Experts of a small language model.
Size: width 128, vocabulary 2394.
Experts: 160 experts in each of 12 layers, 32 SwiGLU neurons an expert, 4 picks a token.
Training: a variant of Adam for the experts, 602M tokens, 4593 steps.
Below are experts of layer 6 (counted from 0) of a mixture-of-experts language model. Rows are named router (the router's row for the expert), down (a neuron's output weights, with its number) and show model dimensions 0-127. Each number is 128 + 24 x the weight over its row's rms, rounded and kept within 0 to 255. Numbers have three digits each.
Before each expert's rows: a language model's description of what the expert responds to. This comes from a sample of Wikipedia text that the model never trained on.

# expert 25
Opening capital piece of club, team or place names in sports tables and results, such as St. Louis, Sporting, Heracles, Novara.
router:147158124142151134126123109102148146152146123154147133084136135164154157103134117174130142140114093095137096096143025125118129108163111156138118143135160114143168109153132064119105154077148143145136151153089114153175118143134099131125115099153087123125101123137135139138107148143153161125129118097091110178117123134116120130139141114126139130120115130169167150133132142104161147162147
down0:144106146125124123125149094134110143148115171206133161083053150122106145132153141134118123134146180118127115138095122146133117110114150097151147107122139161074107106138104139143163102110127160135183125181132113142179144132126129146094156137150129140141132163103118103130073132123105117128139100109119159111113153168134133140117129147168133134091147132140142127094114154178127132123104
down1:138094077147106124109177153149132142114141133101166140149138134190152165132155112094193143107095101117152134138081127128145145125121130118140153097138147146134144166137123076140113129123130135126112126170131099130113137096135122117132153137108141115105128117100141145138125128098129166105064160095129159155123092096148132139134133117136163134108133092197104105098162111128139135096086
down2:132132146131117105133165158136153148170063146156130103087106150145088133140127143124145116126144152113182124155108147128162126161118121098079105126126139118148181142138132104138130131122121125140167114119162123102210118149155167176108110125149100097155110163154146123111089140096112156088137132117134120150131108093107107171181123141136144132131164149119138096132119145123132132110108
down3:096129125098115112117117182075148136126119092126075096130115141134152145132134163155132149187136130126144161114111154154152128121129115128126132140119116132121102159064137153098163136176145130118113152123104082119131115086110127147145145094127147179102136144127090116142133155131098157114096092116120108129163171133129103184132131123124156123136141156152069124098105120086126133128163
down4:125127106074117100113092141096136143105085143110109118151145145141125137096136124116168145168147132109134143127115087116176171078156147090145108178130103099097097124125094111142120132091122151115121106139144121109126090147129151141105130095192111155129149117099158061113135111127122128092093114108143132122141156098138117129140164181139096134168127117108111123122109112123139110163105
down5:148134138133128070135108146068144070101106118162142113152193151108152129135143136101132159115144134077141126094086109072129170138108104116124121141130129149137116143088112120124114128115114149163133127147140164105131132147054146147132123125153149128129142098157140112150107121127153132099127118121099111134084134146103148078158116116116118121149129153185171095139129132146162118117114
down6:118111133143116155139140111130177160099140137165163141168137137127090138113150094129122134154132148131122145107162124137112095171156134174090099097123099146107117102099123132159124126167136119087124129175074166111164119102137132084109108118163130073117163135141083147145133119113135110130150123147125146089180072154133110161116128145121105135104154166148149145134147109106143137151134
down7:146132101131159098115112175099127157091115095118091099103181170115114159117122095132142095140135137091140159111116121142080103138141138134134111054134159115117136115146133103158143128116153125126132123154170145095122081166132144147142131137082136131112169157119157139148118124162125120093141098090142104144132145131083136154162158104139140110129116096095169120123093093098135149119120
down8:134112125141092105113106101133148152136125102156098134123136142134096154098134108130116098152105125151143100118157141167170096119150091103100105125116140120134125117079097109181133131144118147114145113119133142113144172151151094163139113123159175085110158145191107098123170118115148124121158104049106124127151119142131118074128158128087135149127139095141083113129136119110128164140122
down9:118121122123139090080171154157131128131161122118136128107135171114098147144050122111108097150093107099098125126145104154135138146143123140115185105120124091101127119108105122151146079105083133146107136137161096115130159100136162132145113107181144153145111119103198162123139146083157134142141140156124124152098138129111111153129133098135097126123118091154115109142107158121139115097102
down10:098148133143176112160135142124147140147150124132129136174145079132101134152107134151134131086141103148143158147114135125072141190097074173110125153097145157161138127121120154152129123126174135109147099131139147118150132106133134124107167064136103132097136130136160126129143140123104144168122065085119168125116098172108114155110145133149143129106131113079120117094125129105132107108134
down11:176135135141135141164132153089115086114132137139141080151104107131103096111140117143130138089184162147132090139147171121131105154097160148114182123138121124120125142123118160132143143096105116156111112125151137178140106131102122130161095133090122115161121120114097097161120168122140145126131147110159124084136164152107117122165123093096092128137156099164095130132138143188128177115111
down12:137091153150126162117060135132095083146142111170138154104154124170124096122091088115149109118113105141170129136146148093116105124128135117118139141138129173127142163122108161098163121113144151148158163143121126156144127115160118086125127139114137150151121126167138102094117135129127176105133157112175125129129164137172121159159138101122155132100140162082098127118117166072162134143127
down13:129106141150117149117114124130124131170147113126145161157112119115132091106142136136157120124144090152114141128125115132157103119081102151112182090099100124167149129114144089138161128133122142114113142123102146174123048145108127137161140124106134165156110112123127159084147123135110157161177144109120132122120105129137150161136126091122141143090098180172147091119134132137137183122067
down14:151120156130098159162091148127146106125103163140155122152128134149125107133111089130069110113127146164131094114118151116055099102125136097126159105135116142154140165086132151137113162133112151140146117098109115120134094126128125091154176136104125106109144157131101090097085131122167097141124120147155133126145158116119115125118143060100117146115134130125076159121130117099128095152073
down15:125140087118074114098122102157129139104128129122123140111190128128116129140131139078099103131108103122130184098128116158105146111127144141100068142108097133157135158128135152119123093101129098117144159132165128129106121135164157129059149170124143152116152080115144161128101096127163102109087123132140089143096112143093136125108151106127130143158142112153134096118097176116101110123146
down16:143125158150121126136115139159120086134101137175094166112117118129103130158098185140152108156115122141109155154083121107161117103113110137145119159103073124148144092148110135130098118141120108161164076123147111117095141105086123171135141092148144164134135177131122116165145135152111111108138114123119157135090134160133108072129096106097123124135160172155113147088095153130126139115122
down17:154114109130132131116128130138135115124105125163100138146150125122072134113116115172145147188130101135114152120103064115103110103101060132124102148099099113138155064142118110091123149107147133121131119135113087109130161146131124162152114165173122128178095105106128163134157121127155064120117129134112171124113098136141143186143100105119111142103138137104137125108097125109132122111113
down18:153162183162156117095126126140116148102108129139129155064050061134139123083134114131149127134145123115136109122133128138147053122147150107137155069111103173093146131118118130112119156101167088107118137115135116129157112094142122145131143135140149086102144132138103120177164134131110122123127148147116129128115099160146135130128124124116153150146113095126156148161120102154144110139112
down19:100137140105103159110076121134117136122139107085167129124102132129157107099126105120148148141126099127079122119098143151151126078138138121131143154173122167125078133114131122141113137158122098130114088126203120106112128128099138125131113123077125127082109107101136124145099163132100153137160106130079139125134121124142103096092177092095098116138139158172142125153091142123100091148128
down20:101103111169099120163090164134135142159117127099136133147102138132124139130115104105154106121116107123119136106100093148112139083077108111112120105084110104151154150144152150184143118064127134126124117133084120127134124163106168127102154108129099123114118157144193117133132128151070146145092104149127089136090113091123140094117095138135108144113098129121123117101089126156110118123079
down21:120111116147137129172130091134170132128113127110170108112112162148139167118132132131092175079104124095101131168117154104142142085141156126114164101101088107121098059110104112098120154141125144120092145132139111096162099124082138131206118131137106141133113158130135136106157155100112142148139167099146137175154157153146134106119126116137141101100130140138146143157119094141119127137136
down22:091132141113125109134107166135125155113140124125145153086172154120162127106113151115110137130130112089132140120110150143128142114115147093142109153121149146121063165096153079142148153128144132130164101150154096106139155120115142078130114137106128133187145129117145162145149124111095116199097109094121129146134128090120125070177099104095118109129111117108112145091093128083140143112143
down23:123103127145130173139141105144130128153149122145140189119093131127150112131137136132121172141160145139118161153154156144136080112136126118101157121172099138137143150126142154084153127114181154124077119124094099127144137114131101114107099129102123132181149150084087105107117135159105151142148106089110159110137151132127125169095143159084126164119122116108164121077135100130089122117082
down24:118124140101089180106144141171140147153139083134110086112131089138119138126116143134191136103162162114113105172130093112123113098116135132150140164171122169130117126130117108127119127094159138125131113166160138107138126154144109148110121109128124122156135131055140109084090145178131155127145103138088185132115107136109140180137107103112130123135104148115129126128146122114171103123086
down25:123113120099123180146118138164114109099140209106107096137109159132173131104132164149130140157108128115100106117131103107113064124128165121143109108133117127153133169169143153112143126136148133111118150108103155103111110151183137102120147195197115112117103102116143153134141136150132102099101149139124107146141128110121109079093149143113118103118132124164161155123149129125116128118149
down26:140095133137134174159125212164124147113111125127130123088141105119112114133114102146143108107156120150148098131153169166144137114125158118143153173127095102119135144146131133147131121108136133094116159100126123117139136116144126095090076103122117126149104142128128128091087102111070105119167110125120093101104165132148070146138139106134157121091116153151117105085125132073150101123154
down27:122135100134149087175110086145125116110132123136124122142172123119111117139140114141118120092121093108172133109123117121132125143090136160112129168118119120126096149083149122133111094140130138118113131122121147175161143081098152170110141119120119131138153102175187122143126130084141142150190150147083116153109145138166166089149134119161093102128141105080100110131131134143067101113149
down28:131133126155133098144172154119091073132091077152105157167152134178117148141080092167160138117145143108134132144117118146121124102096093117125114119110116157106141114142138112108128106164144138113125132149118168115093116118109126085122152137140132107131091157111065135132113112147116111127114055137154147155141056158135120102132121116109116151152120144126072155126113114119133134140147
down29:106121165108122119155144153138186139096109114153066133126112111105129179120114112152121135128126115142150155131111119120121125097099165117170142094095147175100097129129128114128127145140146089091142154099159105135127109114145140127123102126123141133157126120117130126135117079145163143151123147145068099147120108149128133182112126149102105134124139073086185144121162112068115125160136
down30:112124126117137101144133083129144142111135158146167140187119147140146106126133090137100179136125114066143142119146116114124089148098135126133132098143100126115164128138114148173147114173130181119092127120109125123184140137108163144121142140113125117173138119143084126141113128148192083115111112163130134123123068120137121168174098135158122140139147103169142149099103121143114144105115
down31:112148157172151112145140160121090121137115086145100129140069088076173145142145130076130092166149157113158123149130096115149100126112078136150102115135145195184145114119175116135150133136078112161152154124142120134150132142119091139112110145107119110143156126134099142145111131108137119137115109145116114151120099144165117119145141115144135132074117112159115109133111131170112137102149

# expert 1
Forms of be (be, was, is, been, being) and word-initial pieces starting with be or ex, such as be in beer, bear, beginner.
router:122133141158162099100121102119131155117163144131133114124124124139122161063121135168116134143124140093140082116081118163113173104154136169103105139126156120159164100145131122123122129107149169164141149178119130163136134170145090127173109096133108102109100104162150138144124176126155115105075100121101140152126161081104104136133142116106116142121122109134134147116111118125144155166172
down0:114141151104135097128086128139152116089130128091142124148087129102158143102131115106127138173131136103148111141137123154143121128141178122121124093094109121142146183133122134163121124108146146119128084103148124121120115156072100111178097160149075139135130129122148163144122138101067109160159149146167147143123118167138107149100112114124143124150129095172112178134155106163162174129137
down1:139140111162102121158151136157143115163150129117145176132146110108154117176172140119121144102140082125181156070114123109135101118113101131071125125186121134113083161139129092124090179144123093141108145127147145140132110127138168123152105110131132127142153099108153119110124133116102151097165110130129137109138161076102168095097125088096132145134108097121144126144123116102115129095129
down2:154091096139139136134125118106160142154117102122121145178146104097114131153080161130126122124097149160138151124131143129113126139144121104134114152121157107154173111111114129127134118168089081189110139161169144140079137122112122126165134114151085142089134134136141146137159118101146119110117122148089112135144171160072155093109132112127088077159113157119107123169134080117126160105139
down3:141104111124139077115118144110119101115105111096103106121154139127123156126133136133214155127123142141134091173136112083167163137166112120116109156081117054147122137125123129134080147155129131142165156105129115131114130172126174140107150138141126121152144152126129151157079138152115176110107114148134122120101134091141164150127097108132145090107134142137121111121100146144151131119182
down4:122095116146132136119086117154102134147130147181116098106128117119104114116101147162166130118136135100126098126088126149152123152100134123133090163186134135134084118158121154114144107148143110183121115103134132128144115089099168167160133069102150178159100091092164127087167139172121102160124126156114134098125133154128126131146139140130113114115158115098103137139147113160134143093106
down5:110146161112132101084111136177104093106163126126126118138124116152144139078081092182079129116146148168140092113151103162095122156130096116098168136156130087153132108079134126105080125131137127123106152157095156115135143155121114105138106121119134138157142158150100123104103157141125105112109102124133135124102127098127143117154160113139100090122164111105156134100125145091108158089154
down6:115137104121145099139138164137140146143151135125098111158106108091153144101163102133130146160143125131173096114115075118110118144110111107073123107124119116135147110099116124118099128125135166130131165121117116104081112146124099146169148133107118119146076085145158181110128133135139092153106137150123131138165166114142123160191140115148149092146083129148149124192107107087116140097128
down7:116139111134142127133144139132135126167155141114092138120123141111169153160131124150146128123121105126091119138137124063133140103141132158159151165123102085155098100190135161106108166145130133087104176120130150115090104115166156138135102116161128139123127118136135104125135173129175159110121078118117076078128120139138123155106117122159062096129115184130098108112114127112125145133125
down8:111112123091118165084097122109109111119111112167144130181115101124160088136146095091119118129120136098116151125105154113160138091158161131110145125111126110135137164088133114175107106115154077164140159119112130190136173148120145125138102131099157129116103116112168088105180120093180149128123138132123134113159152148103111136126138164124121162111122086138087119125150136131167123144129
down9:112111102109108167122119094133133118134117078144147106130079088151084118121153073125143108145131140121144106117124123179139106162131116100125157094104126175131161101069114127137149088127154117138192083132147132114158115138086133089139128121120104145107120143138140152150116105134115099126098140081090143072103136144140111182138123151102098127117131112132140119132115110121122114153091
down10:155126133134126185123145100128138116079122130159094127126129129123077163147095149122105109156141172101106141093154174119147102152178153121146180146096126112095163121145122132121106129169100143158111154190139145142172114091090124132133146120152119125121140125126127111141101143156144173141129133146129129135116151107123125106123139109121155146145124100129205114101141180120137125153097
down11:139170096139067143148120128128114118154145151121090153106139080158116094157124097108129153130101145161157095111134102111124134118141103087168101126093130144128138126150113130100117115161137160114123134093136118127116125177092138120149093160161119205149074152099105131134177140114140114131166148081099118135120154157113119126090115145116112108137127107105102160126125121158146150130103
down12:156111135112122147136125125146141109155139166117133133118206145170142092110115127143163158122153126132079132144139182160147119089139161120158123101114151087121142161157156142116130119092094090123165097101135088143115159121140143149114079119110139110106139136105140124108129110125106097078150130109135082108164091122092130160109139142111111149148110134119103116130154125125104065151137
down13:135125114098112169139114129155150153084148106108079093149113149104136111133164131127116127157122107141107109133154133078127131186149164132104148132113124123150101164145085116115130137156103085120154195094107090122148143156180142132141098132124137134131146115150122173138093101105125104126185136160154084120127094125110177112122138148139115145114142129120145103095155102116116103113153
down14:136166128165103115075095124160097119160128135117128148149144155163137119122151093145126136103127132128117092115134096108101136134114151102164156134113160102147087149121164153099142136137158162140133164094087123154131158091142136138127147124102109131106131143106132149169140095122147188119163142105092182108142190167094159158143093104145149089121112145128137102117121145108151120123138
down15:158150094113093125106129119119121157106075132095152124119051085099168119111133115113125140159174122121154112149115113165171095113113170159161107132101104159145177101134143151113094115081134103116131125133110136134164146094106108142125124125135137123124156144142155127160151121094098146136137159107135162126133134168154108140107107156141127117095130103078141140124134142098106078129125
down16:134160124143165154168118126113125122135111120125139120127091163128108100081160154139116154170158127133155136140114116161131125138098127124103112119203134126142131128140106138134065151132112156099135122164146142143135116142132096116108130111136121155094178143140130143111116124118077172142144107111164131107188148139138157152114137111154123164129120085180162139126135113072113129156180
down17:144125090131156143102135111137113127139115143157127121171131114115154112130136104134151092071128116148093104131075151095152135064105069119105160085155104123158120152174120099112108130128145112153136118121114132180126111132160163131140124107156130157151108091133152153170154122138093108089124123122161087123093149090097128134105118095089117100107115117134102117142110109144108153151121
down18:191134158106138153103141155134165154129117129138109169115100122110113089108125144094150110166111090143183170111122094141127161089172148135137079120142129122147129120117131127100124107125137082123130107112107174148138116183095151122127121135151120143119152116125111125114133120129141104166118116099128158124132113118130119197066124175126133161111123147146115154117142085168100110113117
down19:156116140126137108140149105100122125073144149133149139143128153109126126134095131121107159189103104174101155095140201143104150121115155090125132103119104098140140127139156130184178152139151096101132158152116118116110138117139138169127105156159117108129149167126115099141124088154172143119124134115089134091148128090136100144149120113131136116199143118145142145134111112166138143134103
down20:098153113121154153124151184175116113078134106108143106110093121067155128150157087121125091157117123119131126132093149109186168157164106127181123131132109093137126157156115147082109122143147157170083119095127134134145133117136164111135129107094152125104127146105160136096112111107119085159106144111138100156135125135145126137133096126131131110132138168141106161101126112114160101102136
down21:146125105172128148136147115159130168133109142177174121116136114166134119100087128172107147144107128136082173125107119204091110158158134093095120147127150129111120106129112146149124096149090104145137130118110111102106169110139104104115133092135137098111147125084124116137103146150098097130089113123122124146103134153132147146145132179173090138140126100130125128099124119151163112170090
down22:164084108135114126142137154119133078109168172150127149121139119110144098124130128132158163094102126125083107176132171164136085125130185121131107114166119060155174141149116119142139125160138149128138097106119171095159131133127117158107120112145168134173126143129150131160168134128130157125133129118127116131160132126115129165123159154145149161114103113109109145124135128183177111105140
down23:113194127127146149130119119111055123140129186141134101126082140124121166147099108093112133132134140119114121115076163156158141137144161098163093134112128120106118118177152185051111124129122144137175107082112114147103128124112096103126115091137130139123124124129128130115127108105149150138133098097120102115090121121108153139085084131141143137142124159112104114122134134115166125129142
down24:129088120096128143166130110143105137131117161135104101126137134115157131129151123106180134156110134154117158155104124122158065144135105154153141193094125165114207138114135151137116100119123149131117132153100141085168105093128162179144105144133159122102124114111120120164148122130068136115143142159157092110116094155117114120142158097140127151102141107116111140146127097139125094116105
down25:091140121162158104114101135122138122150107083134117143138186117122124147119145107168091093117140146113132134116158088099136165127134082115094153147132085094131119150131135130115146111113186137099142144178115140127132169132129138142128107139112119096154104146169137110141141132147151125113133177152115151143131117116163134103175083118123143092117126132210083155145137135171154123123133
down26:132122142161176126127122164125149109148147150102106114123171150204146130086095194127120119076093132116117117105119111123093116120125087113093117165152161117121132095138114169102108149145115151162136109148121108156104153153144156093132079123084130153135127128106091123102106138152135114131131151135100092158132114093139122126090127116133098112136125166174093130150147134121133120136152
down27:133152138152151081144136098127131120124089124122112135119123098091131138139128143100133105140122118147137141152134089144128108149132054102180174132107093095130142127173129141186130112131130142090114086094127122121102136128114139134143091126128151094094104165165134118101114109120161131136140107109140154117118119169159124156139132099135146096128083132175141076173094124169122170125107
down28:140156111139101126151125134127115115149163111119087139118174098120084135164152153131140159124135154152088222144117136113145149127131132141139111147153105074101118150126124117138135118125126116117126103128137183127154146110139130095103104114112122127143171102123106127167122118188121133134135115099172146135120164131144127149082114154151144109084149143137103100145117160180135132157181
down29:143103103146078097175157121076129148128151127109100110138117136127115118143121137113120162127131107178092142142135154141114129120080110140166175151125131125098122123125131096113097143139123150127130153184107086112129135128138120137122133107173133121108138149095148102115105117152180134113112110123119127113164131124105132106136165128090114083137115136139166102071127172073057120124142
down30:159118108129124107096080092157105106108081100124139133119125077122127140106115126112108159141139114090189129136165128134103110087089091128135091120103164151105142116110129101154137109156143123156141118159127121145111107104135111124138126120131204099122130115136102138112159118115140138123120151125154180103150137117131138126183119156119165147096183130119124107083172107109126109163143
down31:149089166097098093094145119124122139137144098123122124143119115157149127119158104112177127072120139126123088140163106101093118119123114117152121122113132120138155126142108116160143140127124160142132159165107167167113135062155153120129147101097107148117088114078161122131100120114145151135094135144101139163096157126114131143161130072122131096127145146211134135139151157154132118138148

# expert 37
Forms of was, is, were and quantifier words like each, every, several, few, one, two that begin noun phrases in prose.
router:175140097149128108116101109105160132137138142135144157128185155133123150112157175150131152138110138103144063116124113165101140096146140155144077127124147124130150128143145132094107150082157159135170142161115153140131128155140121154169112104139097136107094116171126133155108140121147141112118117117120107137101139103107103158090138126113149118116087165131131133100099159108145198154168
down0:129122114131101157173131096150096095115105130115134172137132097118125123109175134143112076142117130124064159128129146151109098161133145141101137143091130089113163150121159108137138116123162123145096107120075136137140102119142132094130128113152116110132162149067109118141059112126119092116155116131119119133134160119118145151157210137136102149137109077140155138151123113137099124125138
down1:136106110164131115123115140104114113124123141115126077121117178134148135144114153128124116122103173125078126135138148110130098098118172107106157110169139112108113091137161096159130121156111146138171133110099117119155114105123125093102138114109147134147130147118202148120115184094107156108152134106124159085128115154085128116199133123167155108166091090138105135132098122116125106131137
down2:096111147147115134108113121061122067113153115110109105135108133124145154156135121154119164144119126124161116151112100137130123101109130113158084172121164122136165180141129121145123116133113164161103151116117114115138143124155067097099142135139120133136150144163162117118126121110133190096074087136150139112135117160125111092121128160118140135138086093092143099133121106101162141147082
down3:125155116139104106162131117165090080157116075166097103107113120147122146130158094106166134104105156107155102127164166082101113172155107111139132103106123109098114157115135115142128131181145126115119131192138121119132172131124145105198155122100120132111136110123100145133080085135120141150140155135137119126129115121104124149126103151154090088123087126175135132143126139114123121113117
down4:136112145081112122117102124160140147118144138137144149134108113119138109081127145128122122151131116119176127153197079133125168127158109141095108091111111110129130122096128144130123112138148118136153093120144181147153121183100147149068110141136140123166134125171097125091136149148121128089132101135095123114144139118168140132126129143130133132099109178134160110133098124144151196190106
down5:128134142156127147119162131071121169148109137114145101134110083148134158095149143150120139141119131148139107164128063142157173177136162145123130129051155148146109087121171159101139114146122160137141124152156113150145140119115145098142151144140110107120058138128127084128134131155119152151142131167154178103147136130127150101150094145103124112132118122142160123141132164118142161119125
down6:108172130107124149117066131089107143142144110072105152115117132121124141098116132142126153105134089142172115110112146142110104091074158100135075124167145120147149195144132140118164150133150135148101080157123177127121177144135145105117144137108136127129167105131118152119133107126108117132107122118125108112101136094087147134131107081133157152143099110138124120163142120113088093133162
down7:134100192124112132137106127154133125100132133131131114108146147151119166144110133103111091182094126127103115132116123129139109108164149121118118115091114116153098113167112099094138115118133098116148121127140093111123115146156148122101104139156142153220128081130159142080144123072136188159168089116120139121148108114147139144130124171122101122163111115090121146121134119116147137125081
down8:127098116147117097110097154142158178138161081152094104103141099164114145114134077155164114113104152160136118145106107094127114148104121167088139126145150163143124167164108146152127157123115127100145097158139114124188120129140135111140113158132146096165134085135074149090117102136149148155124134157115132120068103100145169098108141158125111101159123112101131134131125131121109118123135
down9:144147148159120128094154099133128127134136108099135145137089129155126133171140111134158130043122160135162097157079129109146136139120118112152092180123079149086067134136122146126146114096165107136123114122160172089121132102095154158163089138103118146115096158136106161123098131117150119135145119138141105112124137139111109120091103121170120104118129142136127141103139158117104169157115
down10:109139135117098149140118120170148051109136144103094150093145089128109131136135106107191122114148109138097073116137176099111134189119092138140155100141143119063164155173134160102128159121161113137117126116122146109152141104112137139152100118141122157126144146110119096159146134146110151112085116099104100152099127099138140132102147147102131125111127123131107154105165142121132106135100
down11:111112143190175086156107119124179147167122147145147126101143162154118131112094159170115117120130138135138138164138124183119089146137125088136140092174094125143118086125126121120121127157108118121170125107120107126118106102136115100106108126089112157142130128084174153109079138109157140098158152163119150131159151135146158137139133089124102128113118174129103120121127139105093085123133
down12:133099135129135176116141116153120111131090103114119150123105114142133188123146160124105194134090153174078135112095125130138169143135129094171084106149162128146117105130121149133136142132164138095174138139136109129099127130134129123104104103122112190147117147151152113114144143045122118124126125150137105114126155137123120137130108095105114090119068142124138122088119167119113156135127
down13:131151160125166139137061118123146130167193134115127145149083097146129157133171093113134128145120103172125134119151153139149120127098087117136132157130119114141104123163124150124126162083103141130087096119103098123147157130142060131161158134132144150154176111135150111103141085140142148115101121131129124147137167175126143124120177122114136161112080099117146138140147094140125140144128
down14:115125129106162134129127128162125092117124187157152135104147076175154119154141141130116130125091171166114173160131184131132104089140099137104151133148163146145115149150146145140132127149152142127113149158121123140141092113178132115105142109180145098183139134165139137118166166124143146153114141113160151106128152125119149124153121103149105109097085160163091127150158128142161135133113
down15:120100130168114186133115147100114102089113144100127098096104126083138120121167136133118102148103109142111079132128150105147120114098118117149111135151141142123132112117150113164117119091128127136093096164116131149124141093107104145127125095122165141087157116123153164137148123121083136122091080115151116116130144160095077174122181143101172135103116125096086131097119118147107099087146
down16:085101153115127169127158137136128194133145122116099168120111133121137100125081098120129149127153118107081157154114161131119143118084134089120129081121120154117145076152124112116140126133134122133164144094132099175091172109123103080146139110115129086116117122127139145121091119162126129158148155110128098144119143088113115168134104103170127131129118086128133140152125097180113079129137
down17:130126164137124168134142164133134112127139157155129148131173143107115122134123122139121160145136161148115137119115173139116172093137170136200108145109154140114126082102132136151185136131093086149090123152145130143100156106160104100112106116104112164152151104150173120118129136166136101101123148140146122157172142173171078139122133145130156121115108133118089147133127083146162129143112
down18:137129115151113102143127167130149152127158131174122117169154109115123112089119087120136158127140120113094097118115071125150084123147151154112144124140154107167124133147120113103126108151122132153091135131141079138160167154102119118101119121070125140141115091148148140120109137110125126129105156174067156158132110107158124166110162161126168108130091126113072135136081131086105133115127
down19:109096110164081109142127158086159097156161126105097108125186103105084155138110168099157099143150130128113153144137150114115110127106150120131106164160090131116134133149117125113112163143136142127126112109112118134098092127127097127098167111133099087123164120065203132135143144141127138132126123121204099134141133129115117137113147134107106121127126155139123146114149096172136124097112
down20:120098101126149072142096127114122144128053171137093099108116115153120075153087146126136107116111178107137091112117078144138134088141082126128139133106166133130182155141140144114140105126081115153141103132135109118093111112153121140117126141070119149134129140136168120133131126156164079113126164106092108135148125135114143171121102114106138131097126155118119113156121145108137154153139
down21:139126095107138152136123123132129138130088101114119157133112128140122144120162152175126185128101104121141168140140086146133162158149114127106086144093148088160156172103155056159107133137090095153097098141147137150167119105140138140124133089098137138130150118118125116159118097105102123130138130143128153130179109113187094126158114165082111143107146115165132123123140126099104102128127
down22:118133106136119139135120148093143194145124114115128072101108164120129088125074125179091137194137133104095116137131131124120127066115150118123133145165088129137103106097131130146164124124080118137160117097124137141109142117115102143108104124106148180084118176081126154094104172132135122100144131126104123123117113150133104146167093128120144118142137120139088113129123100116137102149136
down23:149102102096124122107124110163166111126141089101132073137117122087153129121083139138147134100135159135131113121102138076106182139121136087103185160148129109093104158142134153098136155118146123100109131089096145140123113146113128133101121107158142166139130125132099155119110176120113084111170124114146145120099092098098176095131138097138153126132146099091156132107133145120135157122165
down24:141138092164136135149153133121101132106087104112069121135107094120162120130145135112139119065125083125106128149154174134164129119127095146083162117133122100100147169155123080112111148148146165136157142150185120134149093172127114107147117105115114111117091109102149147178137154099113101147147170112099111121135131122137138102093148113165143138158161108131122121129157158154126152129134
down25:150100105127118133111104122064132147173137085094130118114118130131105112126084146104165184145159135157158138139099107158126145104104148100110112164155107119146052129146092114112162165129115121130136139095090121122148112155138161132101175138120137186125120129157135170110089143113113115106126112111097151105155116088098130131145110098165112115093145112136119123129145112120127127095131
down26:105105146156143089141117088108154142143080158166086117095153149133164118153122095133157126110156130122204117147124072134123139094154113145125135147143091114156148131134091101110163155124157133112127136142096162128100107099100134115113087169135168166145187139100145129095106133115151138121105130143110118108152148128127147082121132118145130132125156169129145144165124146117160137117103
down27:089133139088107104129112149127119092118133184132081073129112096139149149155158111115118119150108152131141148098151127117119139122124164163060148137091119107134127138151137114135113088162111151118175105112090166108163117169118134134094125167140147142177145079150139110134150132146112165122139111116127143082152132137115118106104169155151094107145106098115124162124103139145123142142102
down28:138147126111102120131137134095111107145139100118133130129112190110089131078089152112140125079123170128124127102073117151113135158127122081120111122132145156133089194132077129116126140127119088102144138137140117145090166116156128126137123120136168129146160139120106110173106139101122090134129132132156085142103148101137130133073087152122149134155152178125096124132105158131140155089128
down29:094149137134115113130140130115149105124149141100113129083107120152160100105109105147157082156159180159140125164157113119120145138158138134141119134141085084098146180132158145108083126114131106141098119127122136119112123148121161103117115139125134146149125121127144077118094160166158122138067103118151155162084138085121147146103141157146146135162091122127157151139131144140142147128203
down30:117142117143130174144160125117132131131099139152128188146135105106151115164147144122123157091152126126113122151114159131190116109148093114143135165088139104145105153146128109105130128159136130110125167091137129108108142100142129137186147099189132109095100115107113135147152165090162163117113152132127132120139175159107139127094127133134127160091109121112095142134184097144127131066126
down31:131124118170129138099127156118132120116175102107124133163115153116116130119132130105177142135138172135130067124137130135148153169108145131148111112144140142149142170121140176143098151064137144125105104132127100127163145128132151106216129133131142153128125137166092129126141161115083117102081115113163113151105111144134152079110106144137150094144131143109125128148143149163191142140131